Experts of a small language model: 64 SwiGLU neurons an expert, 3 picks a token.
Below are experts of layer 8 (counted from 0) of a mixture-of-experts language model. Rows are named gate (a neuron's input weights, with its number), up (a neuron's input weights, with its number), down (a neuron's output weights, with its number) and show model dimensions 0-95. Each number is 128 + 32 x the weight over its row's rms, rounded and kept within 0 to 255. Numbers have three digits each.
Before each expert's rows: a language model's description of what the expert responds to. This comes from a sample of Wikipedia text that the model never trained on.

# expert 1
What it handles: Past-tense verbs after a subject pronoun in biographies (took, won, joined), plus the prepositions of, in, for that follow.
gate1:106171126145116127120162130126088115141146145111117107148084112175119176125097133109077101128078161116173153115180129136235153141067109134118135138124056166151108114134078112073110108097142104101151162107138048100115116060117105162127137158160130148174199088127120125139140110114143042135
up1:161125162126108153165151097102093122189156165084123098121109139124137129137088106145114132124131078167064178111126114147143118168114180138092153165092166086131133047201093187074133175096123117149127132131182134116141147146128081078138140105173167142097141148165136082160092139078113132212
down1:143176111093096107080143127100091105140134105061124078170093112132149194125089108118082161145066150182159146128197135123158140167076103125130122105130076176119107143072100105182188163096137117094126147134147112159202136094078085185129150113145169123122163105135148135148128092137098082134
gate2:196148145122121137143077097125164119109105097127176140117100141170147136129105079121101083029086161101097116115136159119114151113180132122132170157118089121115153136110138104153198191161089160174139116130155178114135199156100151128097137060124107154134146070124144176184146170186151137152
up2:125134064062135130117192083143171108082111125028137148121076075148126126079119128154079125146161110106094137160145173099112150143127070067100104140149092135140144174153118091140188127146141183114144125144110163149076085187145161134135126158117139162094165133128155097104174134128088137077
down2:124157119091095114107077072164166121079142118187145160099088111130117119104102119092138129102107213194141168146104108102096127115153109125092129115116192134091142110095164063137168125112167120109104156099092159144095112168084126168089177170119129153083107101114142139126169150043182162095
gate3:126141141115147061140159114109158151173155122117116100085099255114152114135115127180079191162144187150093181109123135134125145165094151088130140129101116128106122113145141163097170145188141164147212118122154125114136080058165137166119144189131140150106091145120139108101135134146132156132
up3:169232137141122100118135106089171109079168088152111108076155137106097108129128138143133175159127121102141189006092137101133116104118033135186148155123122155111141135121120145103127177155091140124123136123122149143164165137115147168143086149152152185141174138112118085126146085087140139147
down3:125125075092149121148116095107182147177191137164094104100132200135175091130105167164098190134135154081068202117132145116169171148128116108166133103149100104162116116088166139137170126103130141128168153084160164112179134106107064146145105206133144125097102159120103149134159165107143174171
gate4:074160102150124104141170107098176113127110079063128159137057124101116092103138128128097141130091196098178121182118132181109136128107056175131142106097114163085131145076097114141155127157098161098114113136124148185084120146166166080143122169149196112151080067103120153147139067112111116151
up4:204145076129091080157165102108161108125093098133172092157109076118114168140106128132089113109146108117162185107152163083144057162108116105171108135128122076119116132131082111177156132081111143187091150071126141132174152098107094146160108091095140188132055103116167154144157130078103093099
down4:087124149127101132146077149120162125100142154150143162110183154114104119114094102127166143089061111120156079193141059117136170176120051147118126107119134169090168146087101093078117137155111121118126140120142177127107142208151167123130129164097075157130136146182165120139125132174143090225
gate5:157179109194132214158127139126094097112039094121175164115102118070152122088126149168145121189087119169085177122118143188212087099163119118116123155122173117102087112095137126179099142133122131133154133102049139119112129117170138117125118120163089100125116131130143154112087159173141125094
up5:156129130117123186106086119088104089163099142132123130105101130134072128145112110109177164086156090073135208184095118137102097104111119158155140128192158128092105107063135145155143131092115173128122105174095181093167127170051102104099105154121140058120128123205098142091104116093147111092
down5:191134146135050160137120152119060130140139122188133184113129054128095112120093138108152080122157110131056155089153149175129081135091161118116136138158126142106130141120108121158100126136139140152089097174102210133123145102176107145045132104154143149080178128156171154132182074153159129147
gate6:174140170138133134104130168161092095149155197180122099138121130141101129157113121134109111129118113161161118084182207138152134098115137128113132112106143177147145064085125196135161128122128118147162130068058192147110076166100184155075157099182149114086154146135131097174111126086163187121
up6:143131149108076114089135105131166108147162147186136143152112103085107081114153117104124064107163202121072076118175093192113133143163119123150130176096104142140194106122092158102091133149117139093133137128114120129140078130157143196100127168185099171085159099090115091124060160133132200111
down6:087117096098103106144138088118083102114104147135123165148106107222214101095130095191065095148121086116086124094101094089105137123150153138145084114084161206180131118184142141131108090106142087126121181126111146166123116110072115129139130167127105124151102070130166103104094167081116154121
gate7:120079191139117215152101041156101134093131135111115116128156143098176175118121079130148127106170098146099098129129131121121157122159138103158106121139121145154108150129140095121173096174161056101167101114081151135104093182090091135169163075106244138081164126124146127147113116144145131141
up7:083173069202142114158159148183156067188159141104136125131112141164110143150109109067108122145124121136153093126120166118122157081149125079117142159156109146189161115123106117125185127054110176120123137075164165116095161106128105073123112138150078111125155097203112116143159196149173157133
down7:094110142157073115184135160138173174094134121132089175173194147114168122156130132131118176115101133119124084165163131162129109172203111137162201170135144047119114132144119141137127125168152145106111200107097126098118105181154106140121175137146129119135090194083140172084074112143163167147
gate8:094074141140103128113069108118151102204113132145168126093100202116209158156128113194096137108122151142136120156112102152226094148127147164085187135164085071137131093142113122183111151130135138071121141120154088111191111118112144147112119136108124108121198108124140131113134126063160124158
up8:086096118142085097089122118111137204081136146130113137146192105122057080104150108084126077107066103117164138119082164122136033137108116136121107138139169178136136112155142138132120104109117084160183182130119082114094095117146114146130137122140137081148088159082037101129144106135098088170
down8:143107141133140084121111128202132149020110152134113105120141079097071094108120166070122134113063098094109125131161171124122091140113138149128092142162187135124144125096166142122168057086102134177122168154072126116129150089127072090120145104152154109141109162128071132124125095186132130203
gate9:131139118094183067096127075088141089105108065103115159143113114147130117164201070060112149123142109126161135123135090085099081105107153079162161147127142084128148157159144099133128172159164105141103185146127144082119162182179156121101202106081193087127129152148144100125079131095131128111
up9:192143147057110153172180156170112152167104191139114170128089160135090090147179112139192130115110072148155149092146087179133110129109110129137141122115082102057097156144111139131156130147102162142117128114116052139171133095153148097079177146095089159097125127080105063125127157115150116181
down9:154140117091157087127170120105191128105131140130157168128169122145080131153151090137192140144090136104115134125156081163148135090180124089102181166164132103187110115104141149069125128088091160107155109109173100150139136174082137176164158190102178087086088121117091177139126197100076100098
gate10:064136135118098115125152212181150058111089167086136103110044102125178113108165100172136114145113162134130067098128168137123143117074154125162087110132114114118128156102111105176156142084071157092166171127102172089155126150139144098149119096174071108146138126129156099128175169170105170123
up10:054152140092169119147105117149111129109083153099130103158077141136105144099136110155125087145085229124167038173171150131102103138126136159073142126118100127162156184129105132136101142192125113108176139148116160102085137135080142132152075160145094103081145108081141152102122149051105152108
down10:164188138096175092146080088132101161154101116099133068083052158126121158133155127073098137091097199158112106168135190144119113153123170139101129118129134183197103121142108084152190129131159080166085155097160167127141176117131114133157167104159138121143172083136079157087140133109112154123
gate11:116142118091089150123129174129148082141107107127150153126095099221086150127127104096103126126163223048120170145116151141105158118126090185085134165143109149128154146135133172098114122126129230133135108125131143127122126123137102184080085189148091129169107114171151079179138136176146103134
up11:133158108157120086069118127167143085087095128213118167188117146124156106120148117140200102117119118162115117131119177115099116099130127108152195129057103158151174116110099126131131213139091170144156070129136113103136118179114073145166102163101082097088175128114150109191133104146174136112
down11:115116132130127136094145112138110125136109135180167110124174117138065127167104118138153110139115122062156144120039152128139083158098169090081094122097095124140145062152091132129110148095170187130097119194148094207131117110099123102098091130106089131124158034182137068121123130158117187117
gate12:116114097169127112093111149174104106087134120111155132153176129184094130133124147141171108101114074121119108132116099117210107135139139121099083087145109169130142153153158115149155114150120079115072138073149069189172069131074139123113166156060146102060158110131054151134140093125070173094
up12:122097120142121135088144164154135102098203100168166116117127142187106117111098117177103130133155171131112105134118112143159123133064107126051156121169170094125130145082140190087185149179062179114127155155178122101095145174136099087029143140133160137092182118163125122110120159095134105134
down12:123143120133110139090101143169128072083084126090156127133154160115127106122150136156148112104156145125144124103150127081186128117159086158098087162132103156106116135119113118128145159150159076157106135063172119155171121195091140106109195157027083147143140097114030106114119144112093210147
gate13:109134182151106115054162175189097154110157134131152145151136151140134089120159137124172149123143132128155157126133102064182136141100105104129177136183141132164135148119153116076095123144096101117100127145087240170158179093181129120092073138140158121106128109148150174112102104181091159059
up13:106179120150071165165118051162109147141087120131153167186125159092024093150164126113175158098099116129179110144109153147107114073118152084130106134155140103123134100089125089143172154098134147112153110098123164117110137116143054125168131122084091145122174159122089087163085158082175138168
down13:176124161079135091136104075110134075164141097124133115140125120087155147129103151094095167116064117059126147112151163132125143124060141141140155107073096129141113116158203166154168084201163114128085180078118070149119119094087113136087100136157062121078075114122119098159121132084136113106
gate14:180182107164086113106171129155123130159140132156134144039100134148131119107134125108173069089126134109091142097142066161172083115137143083167178151042114190100137085124146132155082112156077109137199134109115118152177175125163093159124094162128127147113107096094120121093142124158129072150
up14:136098105162108114130150184166088097146108182147163083128185054147124144133136162147168139114108100134078142063104125135187085117175141154130206093077134185175134111153175156173154099116119113155117173117171162164144139131129094167123089103105129186118142155138196107104145106137112080116
down14:118100121191122084095143049154145090166117188139108082144095156110122136091111091109123120108146141130134149166128115127111127177110180108081093127148115158121164114129136216148119035132099148121155054093083159159085120117097152139101120129084144147163135084070106157081134114154072158151
gate15:118095176059116114172118064106173132133088159122114110123158181103164136141175091070099148120127124129140166113105126140118165135123165064206139086088110110134116200114139136132132113080189160173164134099118156134150122144146097128176163126150099088126192116174145082140101114158065078136
up15:138159163102120112107111128126065194147149134119110105166081156138036111114129127157149085156193172138170078132101080139169214181109169106123154101124102129139115165138131142128165128082104104201160095117123114108106155110132092129134073165087082085146093151131107101086081146140100153131
down15:121067100129108091166115105118138118106124096141126173156150130147166104128144163118118132103029089096113205129130096142098124068098092099183076148129175123123154156106153117094094133133127133110156156107098099119207112115091107138163126142109080121099186036182139092118135149071150161134
gate16:164139114107127112070091111099140157135184101084124145095082112158168102069107133089123157050166122127155057173129164165162184150165131055133085137101152160126115210144121104115132108158106136142169131076134116124110168122085151160174109130127134123155139102124091124197136112143138054121
up16:125146127078126168121165140087124098128127151134112137132125148130126119130144127123131057093087132133058116115169112087142119153111182188069117134112106143195165094139115129133088192151123141086108148139171065160143100120107126091127115160126151139089144117133115186161068185069114013151
down16:139169106137142118124123147113123137140182147119103137134124155096130104085094110097107225141158102113187118119154159155255148103133059121162122128140145153112158154114140158113127048159124124115137140104116151122092145103167146179180151177106111092096069128115181112127102124170172162160
gate17:139086113081141172086146125108154148132062138133097116190131161151131143112171107106230138141184160145119190085143018114096182136125116121127160152086168160174126133160190156106106181140093108140070112128118163146152130154152123170092106125144122134122114144114140113161111098158130139161
up17:141125149140120130200128148139101169111199157209145134152125140131133147097124091209134110145130138157127121141130133127118135129135112152138110099052121147089057087139081121192130143069112102114165143208175166146144139121114177090101111083147101144171180155080091183082148151127111138125
down17:140140144193130120172146174162115134124130109181083160147086154076136164125148136134115131116085118146122132104194158149184126136079179159148114125101132111102150160093152123113172216061120147102142143124157170133149092163131131146169082122088136147095167153112152152169152117136121252135
gate18:134053167126112155136139137133096133139117127161111134159216133156125158102140153131066082135172114088071088123145109145070131139136117107141109088100097150118090080081104132132175122101089203040164158146116080104110193146118118076116139100144122124038102134147151133145102107142156116137
up18:112161153141144056153123099111154076066137101077105162129090098097122132159181151112154092116152171150105119099108120097120172131105177074097146139122121185156173185140145136164106099132184142155077061161146151171159104189118129133127101103153155140095149145135149136182162152040121122098
down18:139130111206064089150171165085190140122077107107124184130135081110160144165145135097124109145096134143070126141161135097134118100120100131121125118189109150086183135104156146107107130093106107087073060089135124114176126175131103125130119139220151149078182142149069117136162117105086132150
gate19:183101058094158130153174083111099106122089146175151094062109087107137086155095137118167116117052137073146148138122136192130145198094111129108130139177109116117113129029129119116126156144094118161114150165165141149128102128146101070178104122076165125106117167132153111112154134119159090177
up19:146031125144118112133093147091143101174125115109133088093145136154075095115085113096099119221092118167075124105152076147149152111126130133088104149105143163080105107103110126083132146133124095136154155175171102148084108069164111062142092162047166153138107115125137140108134155122083070111
down19:146179156132135135126136158191119129124116138112140100117137149107133136106102073141071163123166142165165080148121097132084095105147141194196116135101148131155143122121127112135125125085139102091119135033151122120214145150094098223134170158173076091112084104112113187145138089141114177105
gate20:091127165131079171097160117152115144161121134107118129166117152145101133169100085127117103122140133149132169104143121064125125094081118149176159148084108180127101130113078099146145176153098106138099131165117194092083174151167112079089092117060126115106113115156174117092031070106181172093
up20:171112091140188138156107100107175164067142089143143079096164134082115100191056129114136078144112170153147135132132160107146162136127103110107148136129140130114075156092111102149103160168076162142136128128124165138099134175114096082059171166092138090126115099092169167118040105088124155086
down20:094115101126150132111192138147146120113066180135134153096113167103190095120114118093120155140118115088113124107178139110039108107109095170121041059101104107174102130118141125182097105109146100140153124085121097088087106097150090123119129159095114113146106146127206090195098102106183151137
gate21:147138075148160164231165128099142125181117107124074095085124109086138129140132126123147100101135116064101139084161113142166100111070122117063136171161118132122145154111161126115108154164130080097071109082163165093127107161184155161133162141105149097081156140203132134113085101136127181170
up21:137173114166130135160132086095155123182108126075115095167157125159139128121076183131086149094081082136144108051117144176115085106126101178126128149173134140101080123127140184074140146090091053166104126165096124199126120123121153146076190130122124110132053136175145142137104150135120088159
down21:098112056103123138074122101092107115129129080089077109139143087129133106124167155113103142110095118112097134083184165104051163178137112156169100118155082120121084110145156138114120150131085124107140117143077114166184145125161081067102156155138056117162158131160133085107028121104131103152
gate22:130121112150114166112112101140081153186182083093125182130085136156129103133218182135138107073146174108154143160147069113142129152100159140096155092124125123119103094118118077141140074212081145094055148132110122136174093167167116091113114145148138081125171111143150186082095112151137135106
up22:149150147204138131153124148149126099124144169141146064157105127123106123116157094120133189084147133124141101184106137162087074149163162179128152145071183115116130116152136129181179137112119079048161152129124177177083135172129086153101152098162110147147096139162160067082119104138119187177
down22:139116147187099115082082106074148102121092128142107139086102112125101154134067131077061115147141134106080040120093115121105085103040146082146092146159098127111141091097185128107108158147138125177162129130139098138166152083138108126149107120106108159136181164120074120108092125145092069068